Experts of a small language model: vocabulary 32000.
Below are experts of layer 5 (counted from 0) of a mixture-of-experts language model. Rows are named gate (a neuron's input weights, with its number), up (a neuron's input weights, with its number), down (a neuron's output weights, with its number) and show model dimensions 96-143. Each number is 128 + 24 x the weight over its row's rms, rounded and kept within 0 to 255.
Before each expert's rows: a language model's description of what the expert responds to; "raises" lists some tokens whose logits its average output raises strongly, later layers aside. This comes from a sample of Wikipedia text that the model never trained on.

# expert 0
Description: Adjectives and modifiers after "in/the", often nationalities, languages, places and years: English, German, medieval, local, 1950.
raises: " and", ".", ",", " based", "s", "–"
gate0 [113 142 130  84 128 160 158 151 103 162 115 140 129 171 125  92 166  95 121 130 130 113 139 148 114 112 109  83 140 104 112 136 140 143  97 108 105 127 110 161 105 147  83  60 124 101 137 130]
up0 [ 95 117 128 127 131 122 158 135  73 168 160 140 105 145 123 148 134 141 151  98 126 175  96  89 136 132 134 112 128 127 146 116 121 142 128  91 168 117  87 103 152 153 120 128 155 152 171 131]
down0 [124 138 139 143 128 106 172 162 110 119 124 110 150 139 150 119 131 139 153 129 148 137 149 118 147 149  98 101 146  92 160 126 158 166 132 116 162 143 123 110 158 127 142 117 158 142 158 103]
gate1 [127 165 132 157 120 114 101 153 104  88 164  96  88 114 125 146 110 104 127  92 136 160 124 152 134 109 108 125 126 104 114 174 120 157 162 141 130 121 151 109 173 155 170 142  95 133 112  93]
up1 [133  91 143 167 116 116 102  96 159 121  88 119  94 162 155 123 152 173 156 148 101 101 138 141 132 121 136 169  91 129 101 131 120  93 133 150 110 143 124 166 147 119 120 148 118 108 128 147]
down1 [142 102  82 116 117 124 135 140 143 138 159 161 119 148 107 118  92 150 104 137 111 117 147 132 144 128 161 127  97 100 116 154 115 127 129 110 120 142 147 157  92 198 152 108  92 155 121 105]
gate2 [144 155 113 166 125 171 174 160 123 134 145  75  96 142 184 115 159 137  74 109 115 160  96 138 120 132 136 162 118 117 141 129 158 128 127  88  99 127 193 118 128 130 146 173 107 170  94 132]
up2 [ 88 120 118 157 130 116 167 124 172  99 138 109 159 154 169 106 108 128 162 129 128 132 114 179 108 119 110 141 143 121  99 145 140 124 131 141 107 139 158 148  94  96 174 151 136 142 150 131]
down2 [ 98 102 161 159 191  95  95 126 103 124 125 169 106  92 153 142 152 153 136 193 147 121 107 151 140 132 149 140 116 153 149 118 157 147  82 144 132 103 120  98  87 111 141 112 108  96 127 165]
gate3 [155 143 135 114 126  89 154 148  88 158 125 131 162 207  94 119 187 120  91 143 106 140 109 123  82  89 138 154 170 144 129 136 137 114  75 119 137 109 176 143 106 129 162 107 166 151  89 127]
up3 [138 131 122 134 168 152 165 112 100 157 133 122 102 144 141 154  95 141 108 129 118 116 171 125 120 152 155 142 114 119 113  88 117 158 136 123  78 136 133 124 139 140 135 150 178 134  94 123]
down3 [137 156 160 122 156 138 116 122 129 135 130 131 158 153 161 125 173 155 129 108 148 110 105 129 118 114 117 124 160 112 120 133 108 137  98 141 135 117 139 117 117 141  97 119 182 140 117 105]
gate4 [114 122 168  90 156 153 129 186 117  99 129 131 137 121  99 140  87 132 121 156  92 146 128 159 128 138 131  84 118  69 147 126 118 177 169 131 117 111 103 129 153 105  97 134  97 140 130 121]
up4 [148  87 110 109  88 124 106 103 133 168 132 143 151 157  92 101 153 126  84  91 131  87 110 121 141 122 130 142 136 111 106 135 129 110  83 137 155 143 105 170 138 179 108 144 102 142 158 134]
down4 [180 124 104  92 147 197 105 174 159  88 159 125 125 117 112 116 155 137 142  94 129 115  94 123 133 143  82 143 164 159 176 101 117 159 137 114 138 180 122 103 131 104 145 156 139 141 122 147]
gate5 [144  77 135 128  83 168  93 147 114 123 118 160 123  75 105 117  91 135 138 121 148 126 116 154 102 115 144 118 124  96 124 129 104 125 159 117  65 142 135 113  86  77 133 121 146 172 163 101]
up5 [137 110 104 132 110 123 130 105  94 132 102 139 151 111 150 121 119 156 124 106 112 144 143 141 103 154 115  93 122 132 151 122 103 123 122  84 128 152 140 123  69  65 169 153 112  75 120 110]
down5 [137 103 151 130 124 109 108 145 151 153 127 141 115 156 101 135 154  83 133 164 128 113 129 136 167 127 134 150 131 119  99  69 116 120 148 154 122 105 146 157 121 160  75 134 148  98 153 132]
gate6 [132  90 147 123  97 151 138 110 135  49 118 122 146 126 105  63  85 108 103 128 106 153 129 108 154 139 118 105 137 140 139 162  98 149 115 164 139 102 124 163 190 158 148 148 133  87 135 154]
up6 [186 101 114 144 135 143 128 111 121 112 154 108 124 137 107 151 123 111 161 101 130 127 158 157 148 158 146 109 126 149 143 135 111  97 159 130 144 146 106 152 136 120 109 122 151 118 139 118]
down6 [143 127 126 105  99 116 152 139 130 118 124 106 128  96 143 133  89 149  95 155 124 134 139 110  90 132  96  99 126 119 179  96 121 159 130 101 146  91 139 129 106 119 123 126 106 116 136 141]
gate7 [ 65 150 136 103 109 131 124 138  95 127 129 121 105 139 129 120 129  98 148 132 106 132 148 125 151 147 165 129 133 171 120 121 128 139 124 115 122 140 139 131 142 107  97  85 125 146 171 120]
up7 [158 153 128 125 119  96 172 114 147 150 138 113  90 152 123 161 137  88 133 112 118 153 174 148 140 140 107 148 142 122 149 153 127 130 120 134 109 130 152 148 137 161 131 160 143 115 154 129]
down7 [127 148 137 135 106 150  94 145 149 160 128 144 110 109 138 106  93 153 111 143  82 115 124 145 133  85 106 133 140 142 179 106 123 166 103 169 155 126  94 105 161 132 113 126 133 137 125 138]
gate8 [132 114 128 149  95  88 138 126 130 142 107 171 172 194 118 132  81 133 165 128 126 133 131 116 134 141 131  87 138 103  92 127  87 148 141 157 146 127 116 135 135 137  90 139 124 138  93  98]
up8 [ 92 126 106 122 120  92 116 150 116  99 154 106 115  82 166 148 133 129 111 124 113 113 142 122  99  98 146 120  90 132 120 109 137 180 121 111 126 130 147 144 148 140 139 117 114 121 146 150]
down8 [195 114 113 117 112 127 180 130 149 117 131 140 138 152 112 114  91 101 116  90 156 137 151 184 163 121 158 132 108 170  88 150 163 161 150 115 132 114 155 140 155 135 131 121 128 139 129  99]
gate9 [151 118 149  66 105 107 134  94 105 136 119 158 153  85 137 113 123  82 175 141 157 145 147 134 102 130 166 162 123 161 146 182 126 106 131  97 129 103 151 163 149 128 116 133 148  83 143 126]
up9 [129 146  71 127 138 136 163  92  96  88 126 158 137 149  66 131  91 116 141 108 154 117 135 129 113 136 147 114  86 137 169 123  84 151 136 122 160 134 121 139 114 125 130 141 173 159 141 109]
down9 [122 126  90 150 101 157 191 129 156 127 128 118 100 114 148 116 124 142 149 116 154 110 106 168 145 109 148 108 109  82 104 137 140 151 170 120 122 136 140 155 166 109  73 131 127 150 103 132]
gate10 [138 111 106 117 135 129 147 145 129 129 131 107  94 161 122 115 139 109 142 139 128 124 106 173 150 143 144 123 136 105 126 103 143 153 128 133 127 157 132 113 145 166 111 156 145 152 180 146]
up10 [135  86 104 150  77  92 103 132 119 140  96 136  63 124 121 129 148 104 178 124 149 145 146 170  87 121 138 120 128 137 161  96 155 129 111 136 172 107 165 137 133 136 112 102 126 141  92 170]
down10 [134 130 140  80 120 105 165 119 149 127 134 113 166 164 119 148  99 114 140 116 107 166 141 120 128 127 106 113 140 136 123  96 168 130 110  99 135 115 143  87 121 138 113 124 132 128 133 108]
gate11 [121 167 110  99 105 144  65 163 157 132 147 177  78 127 173 139 141 121 123  99 131  83 125 114 154 201 112 101  99 148 130 166  87 153 124 137 119 126 152  87 126 159 144  72 118 103 125 124]
up11 [118 119 109 133 108  89 117 144 105 125 129 135  93  95 103 154 144 127 134 108 129  99 125  93 116 119 159 100  97 161  90  67 158  81 126 149 168 101 143 147 156  94 134  98 141 138 115 133]
down11 [153 110 126 149 102 137  78 124 117 109  97 114 136 152 100 138 124 121 148 106 103 103 124  86  94 115 110 119  90 127 131 128 134  97 111 127 152 130 108  94 148 121 110  83 125 110 148 117]
gate12 [116 140 118 157 110 155 130 163 151 131 110 132 133 100 139  87 139 159 147 125 144 121 104 167 135 135 166 102 132 121  95  89 136  88 138 162 143 141 145 144 163 129 114 115  82 138 117 105]
up12 [133 139 111  98 134 131  86 131 106 122 191 134 136 146 122 135 177 126 144  95  94 137 132 140 112 156  92 118 106 106 130 130 100 153 178 152 148 150 135 155 147  97 107 150 142 133 119 122]
down12 [133 123 151  93 174 126 126 121 125 113 100  93 170 113 143 106 116 122 113 137 127 134 130 121 156  96 136  89  85 143 133 153  85 105 127 117 124 143 116 149  66 151 182 157 135 112  63 148]
gate13 [109 158 123  78 152 131 153 120 136 144 170 117 150 112 118 158 107  95 126 108 179 123 122 104 101 102 143 136 186 115 129 163 116 142 156 160  94 103 147  77 132 158 100 133 109 122 126  69]
up13 [156 122 137 152 118 118 124 135 143 115 141 139  86 112 127 144 155 154 137 107 144 125 122 139 200 188 141  79  91 128 122 194 132 120 154 147 159 162 124 112 129 110 141 153 151 144 121 108]
down13 [115 153 142 123 143 124 106 158 123 143 115 145  76  98 148  92 106 138 128 116 129 145 104  87 117 127 157 151 150 184 138 156 121 145 135 156 116 135 166 107 100 119 118 115 124  77 149 107]
gate14 [145 165  99 187 121 105 126 135 147 158 148 109 176  76 169  84 132  86 145 130  74 149 135 145 112 134 132 172 134 117 155 108 124 148 123 128  96 114 189 125 156 134 149 127 131  86  97  67]
up14 [138  79 104 132 135 155 118 144 174 118 127 127 124  92 135 151 150 116 149 186 140 116 116 115 149 115 125 115 114 133 160 105 136 180  84  95  86 134 125 155 150 125 142  77  88 167 126 111]
down14 [159 114 141 170 100 148 141 133 127 147 142 146 103 134 136  93  95  86 112 146 104  84 142 115 120 122 108 119 136 107 142 117 127 102  86  85 143 139 115 140 138 167 111  87 104 169 117 109]
gate15 [142 156 126 134 152 142 117 137 129 144 129 113 133 159 117 122 168 126  74 130 169 112 136 105  79 145 120 125 118 136 127 135 112 133 139 110  86 145 117 115 160 182 131 104 161  76 159 130]
up15 [ 95  68 109 176  80 111 124 141 156 121 115 142 143 170 157 121 144  94 144 132 168 136 128 189 167 143 141 152 124 145 122 123 112 136 156 107  63 100 137  92 168 123  75 192 135 140 174 112]
down15 [ 92 121 120 112 115 109 205 142 114  93 130 117  91 115 104 129 105 130 135 108 145 146 113 127 128 122 113 125 114 111 116 131 132 130 147 145 107 109 124 128 167 160  89 178 136 153 169 153]
gate16 [152  85 114 136 150 130 131 136 127 104  98 150 146 143 126  88 103  85 142 103 141 152 132  94 160 146 122 116  92  92 148  90 145 120 114 109  71 143 170 147 168 133 152 127 130 157  86 126]
up16 [109 111 144 156 104 114 115  95 129 165 112 180 132 118 114 124 114 121 146 100 133 117  89 141 112 108 108 123  88 126 102 118  87 123 108 117  72 122 153 101 145 127 164 141 115 170 105 128]
down16 [139 125 189 130 135  79 127 118 118  88 134 162  99 122  79 112 117 120 154  84 117 120 152 117 135 106 143 122 161 169 184 123  84  97 118 127 106 126 148 119  94 127  96 158 121  78 132 133]
gate17 [100 121 113 101  65 131 120 123 117  96 147 131 130 144 116 105 124 105 103 166 120 138 158 140 131 140 109 118 133 118 126 165 145 165 114  91 137 109 104 140  85 143 108 144 111 117 115 140]
up17 [ 86 143 121 110 127  84 139 117 132 134 116  86 149 149 121 169 128 143 156 146 124 111 117 157 168  86 134  95 116 164 143 157 138 114 122 171 116  65 106 163 102 181 155  95 142 105 134  97]
down17 [105 107  98 133 124 139  85 166 119 141 165 120 168 153 147 134 142  49 160 134 129 106 115 128  92 115 115  69 119  84 134 139  95 162 134 119 111  68 130 150 163  92 128 146 109 129 100 126]
gate18 [141 129 116 110 125 147 126 110 115 100 149 139 120  97 122 158 146 128 136 141 156 123 166 125 128 140 135 141 191 133  59 161 150 142 146 184  92 158 154 111 102 127 158  93 120 125 133 148]
up18 [124 141 152 153 157 135 115  86 127 126 132  97  89 126 133 126 115 134 149 146 109 157 123 134 130 127 124  89 103 122 161 137  93 145 146  65 108  94 124 157 110 122 102 126 129 140 127 118]
down18 [141 126 121 113 107 155 136 107 151 116 134 166 136 145 109 118 117 158 152  93 102 117 154 150  92 100 140 105 138 129 108  91  58 170 155  94 106 116  98 149 130 100 118 146  96 131 154 125]
gate19 [139 120 121 145 136 118 152 107 128 138 138 116 101 171 150 126 197  63  67  79 158 115 146 130 106 133 136 126 126 145 105 140  95 126 125 129  80  87 167 156 137 144 151 124 100 122 161  94]
up19 [130 174 111 125  94  91 136  92 119 146 182 132  83 150 141 113 167 127 158  93 154 165 187 138 130 122 144 134 192 146 119  93 201 140 106 138 146 155 129 116  92 148 125 105 132 178 134 118]
down19 [132 116 156 117 128 143 111 120 119 132 148 153 140 132 133 120 126 128 145 106  68 100 142 157 114 140 109 102 125 146  95  70 110 154 133 176 140 128 117  61 130 153 141 137 108 129  99 165]
gate20 [162  96 150 126 118 121 152 119 142 112 115  91 133  94  99 142 168 124 160 135 140  92 137  86 148 149 102 145 158 144 128 147 139 130 180 112 117 129 142 150 114 166 135 150 157 173 142 103]
up20 [ 97 135 123  99 156 129 100  83 127 129 105 142 162 104  68 147 140 136 130 168 123  92 124 131  87  94 123 152  97 181 140  94  80  90 125 131  95  92 117  91 104 125  94 112 150 118 114  86]
down20 [119 123 113 142 121 158  62 185 149 110  82  89 106 117 169 109 140 121 161 159 160 144 146 124 164 104 118 132 134 150  90 105 124 127 140 112 113  93 150 137 116 116 133 112 137 104 117 135]
gate21 [108 132 117 173  99 129 147 130 145 109 130 108 145 150 103 130 121 109  91 123 109 127 129 109 104 119 176 107 120 101 155 137 101 134 136 129 137 137 160 137  99 169 116 135 139 154 133 119]
up21 [111 124 107 166 119 119 150 123 157 107 102 140  74 107 158 166 125 133  85 112 106 101 121 110 107  89 160 128 144 123 138  88  74 140 124 155 105  98 135 130 149  71  87 133 169 119 129 132]
down21 [160 127  78 135 136 115 138 129 108 118 161 144  92 140 141 119 141 125 132 122 133  49 148 121 157 141  96 113  87 122 119 131 110 126 162 112 137 159  99 147 124 145 164 167 118 151 142 108]
gate22 [104 122 130 104 126  72 162 140  82 148 150 119 143 144 109 102 141 144 149 112  93 140 164 140 140 121 158 153 132 102 163 143 124 145 163 136 148 134 143 137 137 102 120 138 166 168 114 115]
up22 [153 128 121 160 140 115 113 137  88 140  94  95 144 123 119 154 104 128 107  81  91 143 178 149 116  94 101 162 157  88 136 121 120 123 107 146 116 120 108 116  82 107 121 167 111 118 157  96]
down22 [124 193 187 151 104 170 139 112 142 117 141 118 119 126 153  86 107 138 130 115 165 104 115  99 168 155 182 134 101  98 164 140 106 152 136 102  94 131 110 155 152 120 121 126 143 118 122 122]
gate23 [128 134 162 152 118 110 128 119 152 144 103 122 133 110 114 104 129 122 109 108 135 130 101 154 130 116 146  92 146 108 171 141  65 100 119 173 114 112 120 146 136 154 118 136 132 123 143 122]
up23 [111  99 170  99 147 120 136 140 117 142 127 116 105 157 165 110 143 148 117 178 185 118  92 125 122 134 138 122 139 161 120 138 136 164 130 176  89 142 137 160 149 131 143 120 171 126 113 137]
down23 [ 98 162 169 145 122 107 170  99 121 158 174  85 103 109 136  88 121 125 115 134 115 168 130 141 149 127  86 108 122 123 159 147 111 131 149 125 118 137 122 143 166 112  94 105 113 119 114 156]
gate24 [111 115 113  97 111 148 127 143 155  92 107 132 123 129  91 121 132 152  95 108 119 148 124 112 147 123 141 124 139  88 101 137 107 121 106 144  91 136 129 172 101 126 125 121 123 133 118 106]
up24 [140 111 172 109 125 131 133 153 119 149 108 160 153 107 117  85 129 157 123 120 153 159 152 140 135 151 150 125  92 107 172 123 153 112  92 143 178  96 153 143 154 148 148 129 113 129 107 120]
down24 [141 115 166 134 153 100 167 135 125 117 151 166 134 128 118 174 138 121 138 100  85 151  89 156 139 152 116  93 125 147 108 178 121  91 103  92 126 136 146 115 107 135 138 177 118 152  54 119]
gate25 [154  92  82 142 160 157 139 132 128 134 138 140 119 188  90 123 125 134 118  85 124 129 112 158 150  85 128 136 148 125 115 123 129 123 108 133 147 114 127 142 157 116 179 104 174 143 118 129]
up25 [162 134 154 142 137 106 141  94 125 149 133 112 143 155 122 136 130  91 144 117  95 104 135 161 123 112 124 114  89 112 120 122  97 117 159  86 122 192 128 112  80 140 119 115 130 130 159 151]
down25 [138  94 144 155 106 114 133 150 106 157 133 173 126 180 141 125 151 110 151 108 155 145 136 131 154 121 147 129 150 104 168 106 110 149 142 165 137 125  73 149  97 121 166 120 102 131 118 112]
gate26 [100 141 139 120 144 124 118 146 132 145 166 110  80 144 129 141 104 149  93 102 166 125 133 156 133 171 140 114  94 148 103 127  93 122  86 145  80 146 100  89  93 106 125 168 163 147 139 121]
up26 [ 93 147 130 134  92  96  99 151 147 126 143 109 147 113 127 106 142  88  96 143 117 150 130 166 130  87 145 155 125 107 111 147 138 134 128 136 134 103 131 168 128 126  76 146 136 150 112 115]
down26 [ 99 144 135 100 114 122 125 138 149 121 167 160 133 131 153 107  79 129 185 119 134  91 158 160 105  87  89 145 149 159 128 125 127 115 147 152 126 146 110 126 139 128 108 107 170 162 134 121]
gate27 [120 118 122 110  71 134 146 143 141 158 147 130 150 118  66  81 122 114  86 135 121 137 135  99 111 141 151 101 125 164 123 179 126 175 130 117 117 121 130 118 126 142 131 137 114 160 166 155]
up27 [115 146 137  96 102 139 160 128 157 112 132 171 114 156 167 165 125  78 113 127  90 162 125 151 123 115 140  95 126  89 111 160 152 172 133  88 145 106 141 149 148 122 140 132  98 188 138 125]
down27 [197 142 161 132 148 136 119 155 163 158 101 138 132 100 143  96 108  94 112 149 167 120  92 100 105 103 142 108 151 131 106 100 186 155 162 136 149 142 129 124 112 160 130 130 125 146 170 159]
gate28 [165 112  90 114  94  84 144 149 111 136 162 160 150 112 140 108 128 121 133  95  94 100 148 131 120 148 108 132 122 121 155 148 130  97 101 117 110 195 155 135 172 123 152 146 135 190  79 110]
up28 [133 144 129  74 104 137 102  75  89 136  89 129 153 137 104 187 117  94 114  96 124 121 109 162 145 133 135 155 135 157 126 150 137 132 127 145 135 109 100  74 101 137  99 116 145 145 102 123]
down28 [162 159 156 148 152 130 126 134 141 120 137 106 148 128 164 126  97 145 189  95 134 106  89 169 123 137 182 133 156 135 101 123 140 116 134 133 170 136 129  90  97 114 102 133 112 129 148  97]
gate29 [119 133 100 149 124 149  86 121 154 163  99 142 127 151 137 156 137 102  91 146 146 117 132 120 148 107  58 151 106  85 133 124 157 147  87 176 171 117 103 113 162 186 118  90 119  80 134 100]
up29 [ 77  97 135 151 126 177 128 149 126 124 144  99 132 125 123 129 166 163 123 115 131 140 145 149 145 129 211 108 132 176 145 119  89 124 158 101  73 128 110 149 151 115 116 155 169 114 149 104]
down29 [143 138 130 114 121 108 172 148 124 125 160 129 111 106 124 119 122 114 122 106 133 101 146 103  97 105 159 119 103 111 177 128 110 106 115  89  74 128 118 151  94 156 114 158 123 175 131 146]
gate30 [139 114 116 121 167 146 100 143 104 106 100 124 136 119  99 118 131 189 101 129 135 140 124 118  93 173 137 109 161 198 101 112 144 111 110 129 118 147 142 142 124 128 159 170 101 113 104 158]
up30 [129 126  65 155 153 155 139 151 134 171 172 115 101 129 142 113 139 116 153 103 148 116 145 153 162 128 176 121 163 108 163 127 120 104 129 132 132 119 157 117  90 123 117 106 118 122 132 138]
down30 [125  99 132 125 148 142 162 118 153 165 150 122 129 173 141 143 120 127 139 148 147 146 138 124 142 120 158 129 125 129 124 119 159 132  97 147 131 112 105 166 117 103  95 112 155 140 115 141]
gate31 [129 144 105 103 123 131 125 145  82 159 107 169 148 107 129  80 120 143 142 107  84 143 145 144  92  89 110 126 141 126 124 133 112 115 147  96 124  93 101 134 127 139 113 126 166 171 138 137]
up31 [ 96  94 120  75 131  96 148 121 140 123  81 139 140  89 133 155 127 115 148 111 109 147 187 117 150 121  84 143 150 125 125 130 140  96 135 124 120 105 108 110  86 145  95 106 164 138 144 122]
down31 [121 142 111 104  96 114 116 130 162 102 131 105 140 142 148  76 138 135 170 137 102 135 145 123 120 105 149 115 120  86 137 146 100 105 144 109 126 146 107 126 130 174 128  92 135 145 107 107]
gate32 [138 125 107 132 146 133 113 130 101 134 134 154 147 100 152 128 118 123 122 164 155 168 154 152 115 130 117 140 144 132 135  98 132 131 111  89 120 130 107 142 116 161 110 118 139 111 100  29]
up32 [118 117  99 102 110 118 143  98 139 125 102 206 132 134 143 108 121 150 148  98 156 142 218 113 155 154  93 163 127 152 140 137 137 140 115  95 138 139 118 118 178 139  94 125 137 155 151  87]
down32 [141 121 153 165 128 143 150 107 114 150 161 149 170 113 125 129 151 133  98 132 108 136 119 135 101 194 137 100 156 142 110 122 110  97 118 104 168 105 104 123 134 103 137 113 102  83 187 118]
gate33 [120 103 124 134 131 115 141 136 150 149 100 149 134 103 143 109 164  95  87 120 174 169 134 131 144 154 137  95 121  93 170 118 148 142 156  85 115 144 102 184 132 151 137 138 172 108 124 146]
up33 [ 89 121 103 116 158 112 133 119  99 135 110 116 146 169 124 138 114 122 113 148 131 118  93 123 128 111 113 108 131 165 127 147 138 114  73 148 119 145 123 134 131  98 110 104 150  98  90 127]
down33 [101 166 156 119 159 120 105 116 113 164 104 148 161 140 141  78 129  94 118 159 169  91 111 143 118 140 125 120 167  59  88 161 164  88 148 132 145  98 105 137 135 149 141 138 115 118  84 105]
gate34 [ 95 175 122 198 125 132 110 148 122 115 126 149  99  89  83 134 155 129 119  88 100 175 126 124 133  95 148 149 134 101 164 157 136 151 147  99 162  86  85 106  64 125 115 110 108 161 105 173]
up34 [178 149 106 141 134  85 122 119 124 174 164  97 155 128 158 117  81 146 130 131 103 103 122 142 153 102  90 118 137 123 115 166 137 124 121 168 121 146 116 166 126 109 136 117 121 129 127 125]
down34 [122 119 144 112 120 105 137 108 151 118 163 116 100 119 178  77  88 116 115 118 136 168 105 104 151 166 127  96 107 105 118  94 135 134 120 159  91  99 168 137 151  79 162 116 113 106 144 127]
gate35 [169 132 108  69 135 102 120 123 149 119 141 117 157 110 121 163  92 117 169 144 139 136 118 121 142 134  95 100 129 130 157 141 110 132 151 107 139 170 104  96 161 110 123 109 200 148 134 150]
up35 [161 161  96 166 106 155  84  83 107 172 139 125 119 122 117  91 121 113 113  85 122 163 106 114 122 128 170 116 118 125 164 139 119 113 107 107 138 159 114 135 148 109 146 109 144 124 122  84]
down35 [139 101 114 139 145  81 141 123 160 148 116 135 123 144  79 151 184 135 107 165 104  84 113 119 149 119 123 115 167 112 129 147 137 156 106  94 114 119 102  82 138 152 145 130 140 149 131 104]
gate36 [140 164 118 122 130 144  90 120 114 124 125 105 131 116 113 137  94 174 115 145 128 134 135 145  91 117 160  99 128  94 116 144 109 152 127 115 115 108 131 130 152 126 171 114 140  98 145  81]
up36 [115  65 127  89 147  96 140 109 129 108 108 153 112 143 133 184 101 105 159 102 147 104 109 127 120 152 129 120 148 136 144 102 141 116 137 144 157 162 113 112 131 153  91 135 131 131 135 188]
down36 [ 83 118 123 150 134 127 133 129 116 142 116 133 145 155 142 129 145 113 115 129 138 111 162 147 165 110 146 166 108 162 147 129 121 128 130 119 146 101 122 101  97 123 117 123 116  43 118  97]
gate37 [107 103 183 118 100 130 127 118 137 111 128  91 149 129  75 142 135 156 105 169 109 130 117 118 105  76 118  83 114  93  90 114 116 139 105  70 123 107 133 122 100 138 132 106 126 150 148 125]
up37 [156 124 106 143  88 111 142 111 129  83 139 155 114 170 114 122  89 136 113 119 165 134 126  76 111  97 150 131  99 146 124 106 139 137 165 130 127 111 173 173 125 102 160 163 143 138  78  78]
down37 [144 143 137 115 138 142 145 126 122 112 159 106 129 154 132 123 125 131 177  88 132 147 117 126 166 114 108 121 119 109 157 115  78 128 153 150  89 181 104 158 159 153 108 106  72 121 133 176]
gate38 [159 192 111 144 125 134 140  79 126 120  91 118 169 135 164 139 128 106 100 117 190 131 132 124 154 154 132 125 109 110  96 118 140 119  94 115 123 109 138 105 163 138 109 124 111 153 114 128]
up38 [133 154 130  84 137 143 130 120 123  86 111 122 115 161 148 131 100 159 131 122 108 168  77  83 139 194 155 134 111 130  62 156 111  97 118 136 135 125 120 102 149 133 155 140 170 138 116 140]
down38 [122 131 142  88 157 165 108 103 158 119 124 107 165 122 131 134 122 168  99  92 144 155 149 125  76 132 107  80 101 162 110 129  91 130 124 101 131 119 126 153 144 163 103 152 161 151 115 154]
gate39 [142 100  63 128 106 114 159 165 133 112 110 155 158 142 115 115 109 146 131  97  50 151 112 144  90 136 149 158 118 160 150  89 139 133 118 123 134 137 134 121 104 129 116 159 121 144 156 116]
up39 [117 119 117 126 126 155 118 147 160 135 173 157 134 116 129 112 133  77 102 104 126 134 137 151 149  89 117 108 134  78 122 130 120  72 174 118 105 123 151 114 124 119 106 127 130 129 184 114]
down39 [124 120 183  96 143 154 116 186 147 118 158 131 116 117 130 146 149 103 131 104 146 130 100 145 137 161 121  95 143 123 129 167 106 141  91 135 107 135 157 125 103 110 105 158 155 123 129 129]
gate40 [111 150 118 108 109 127 128 109 127 126 103 142 141 114  71 107 130 105 135 114 118 129 141 132 133 152 147 144 137 110 115 110 115 162  93 148 129 126 140  80 113 120 129 102 130 117 144 144]
up40 [159 139 129 178 159 128 124 137 176 131 131 177 133 185 141 114 121 133 154 145 171 111 116 163 137 150 143 147 184 117 151 122  99  92 107 136 120 126 110 123 139 163 149 111 171 126 126 126]
down40 [142 144 127 117 172  94 147 123  96 107 120 170  85 154 120 157  87 121 147 126 136 111  99 159 147 119 156 109  99 122 145 118 124 112 110 134 101 115 102 129 126 156 123 115 139  89 110 128]
gate41 [146  83 107 152 142 104 146 120 144 102 108 130 130 163 145 143 111 157 110 121  72 129 120  94 146  89 106 160 103 115 141 130 140 133 167 124 105 141 156 104 136 127 154 127 162 136  95 126]
up41 [134 145 150 100 156 160 141 159 138  95 147 108 155  71 123 114 161 138 132 123 145 106 145 153 102 147 126 109 175 157 164 111 141 109 116 138 127  76 111 141 103  99  93  92 115 103 163 128]
down41 [159 118 102 135 159 142  97 152 161 143 136 145 135 164 101 137 120 111 128 128 124 133 136 148 118  95 138 119 144 116 126  85 141 162 165 150 166 130 131  92 114 158 122 163 131  93 133 183]
gate42 [140 136 123 188 126  97  80 146 108 119 142 141 114 127 104 116 153 126 143 105 150 136 112 139 157 110 119  78  95 139 147 125 116 145 163 162 100 117 164 129  89  88 140 137 123 170 134 148]
up42 [114 138 125 136 161 161 116 173 141 113 153 130 128 126 113 115 135 139  99 168 151 128 154 133  87 121 144 114 161 173 132 107 124 120 151 100 180 124 162 150 109 119 129 154 128 136 131 129]
down42 [149 118 121 111 122  94  94  98 148 188 101 131 132 136 146 113 141  81 119 124 127  89 189 162 139 107 108 123  92 155 147  95 111 135 133 105  92 107 129  73 123 121 103 127 121 117 114 153]
gate43 [126 171 112 124 128 127 144 134 103  85  98 133  78 178 124  94 138 133 138 125 154  72 117 152 116 127 138 131 113 144 110 146 123 107 154 147  99 129 161 138 143 145 166 120 120  78  98  96]
up43 [143 129  71 139 139 111 104 105 132  98 123 127 120  86 150 159  88 160 109 124 159 173 147 126 188 123 114  99 165 140 102 103 137 100 132 135 125 122  74 123 115  80 104 117 125 119 115  94]
down43 [136 136 144 168 154  75 127  95 201  94 128 122 110 141 123 135 133 122 123 120 133 117 145 189  95 124  93 165 144 115 129 147 128 131 165 130  86 150 131  83 154 135 113 169  99 111 171 155]
gate44 [179 110 107 147 113 125 121 105 152 162 177 145 137 154 105 136 126 130 139 124 110 151 116 130 134  89 162 114 167 133 113 127 126 132 162 150 155 164 105 120 132 156 130  99  90 184 138 120]
up44 [102 144 155 136 138 172 119 136 149 102 100 176 122 124 110 102 116 122 116 148 120 120 114 166 112 134 115 102 130 125 150 117 163 105 145 119 112 120 131 131 108 124  85 140 129 144 131 109]
down44 [104 120 167 140 167 134 125 141  85 124  90 135 152 126 159 105 130  96  78  99 163 169 134 150 134 147 124 142 108  96 134 108 114 105 119 139 146 142 155 123 145 104 102 143 155 119 126 173]
gate45 [106 142 152 116 114 134 159  73 182 122 119 123 115 141 146 106 147 165 130 106  92 109 115 117 105 151 164 130 168  84  88 111 160 124  97 139 133 131 146 143  86 138 111 144 144  98  95 131]
up45 [151 145 139 141 114 140 119 108  92 116 133 105 162  94  82  94 195 121 145 115 112 110  93 135  70 116 140 160 122 114 115 102 171 100 134 144 103 155 133 126 126 166 169 147 130  81 166 103]
down45 [141 125 121  98 136 105 118  99 152  53 123 137 111 117 113 169  91 117  89 151 142 132 103 175 128 153 118 103 114 137 158 140 131 148 103 132 108 138 128 156 135 117  93 101 100  98 139 143]
gate46 [145 107 115 116 126 127 159 139 108 108 151 103 147 137 109 156 159 150 163 137 114 128 126 139 180 101 148 135 125 162 106 128 148 114 104 101 120 136 154 103 148 141 133 139 103 124 139 124]
up46 [153 151  76 165 135 163 135 130 148 135 109 158 130 106 116 144  99 154 116 129 141 168 108  70 155 125 111 117 103 142 133 144 102 135 123 125 132 117 128 131 104 112  81 115  94 129 144 157]
down46 [128 154 165 151 128  84 131 130 148 100 118 121 104 126  90 125  86 150  92 122 125 107 171 138 102 122 141 136 158  76 127  96 126 132 124 118 150 163 147 159 112 171 128 122  93 110 154 107]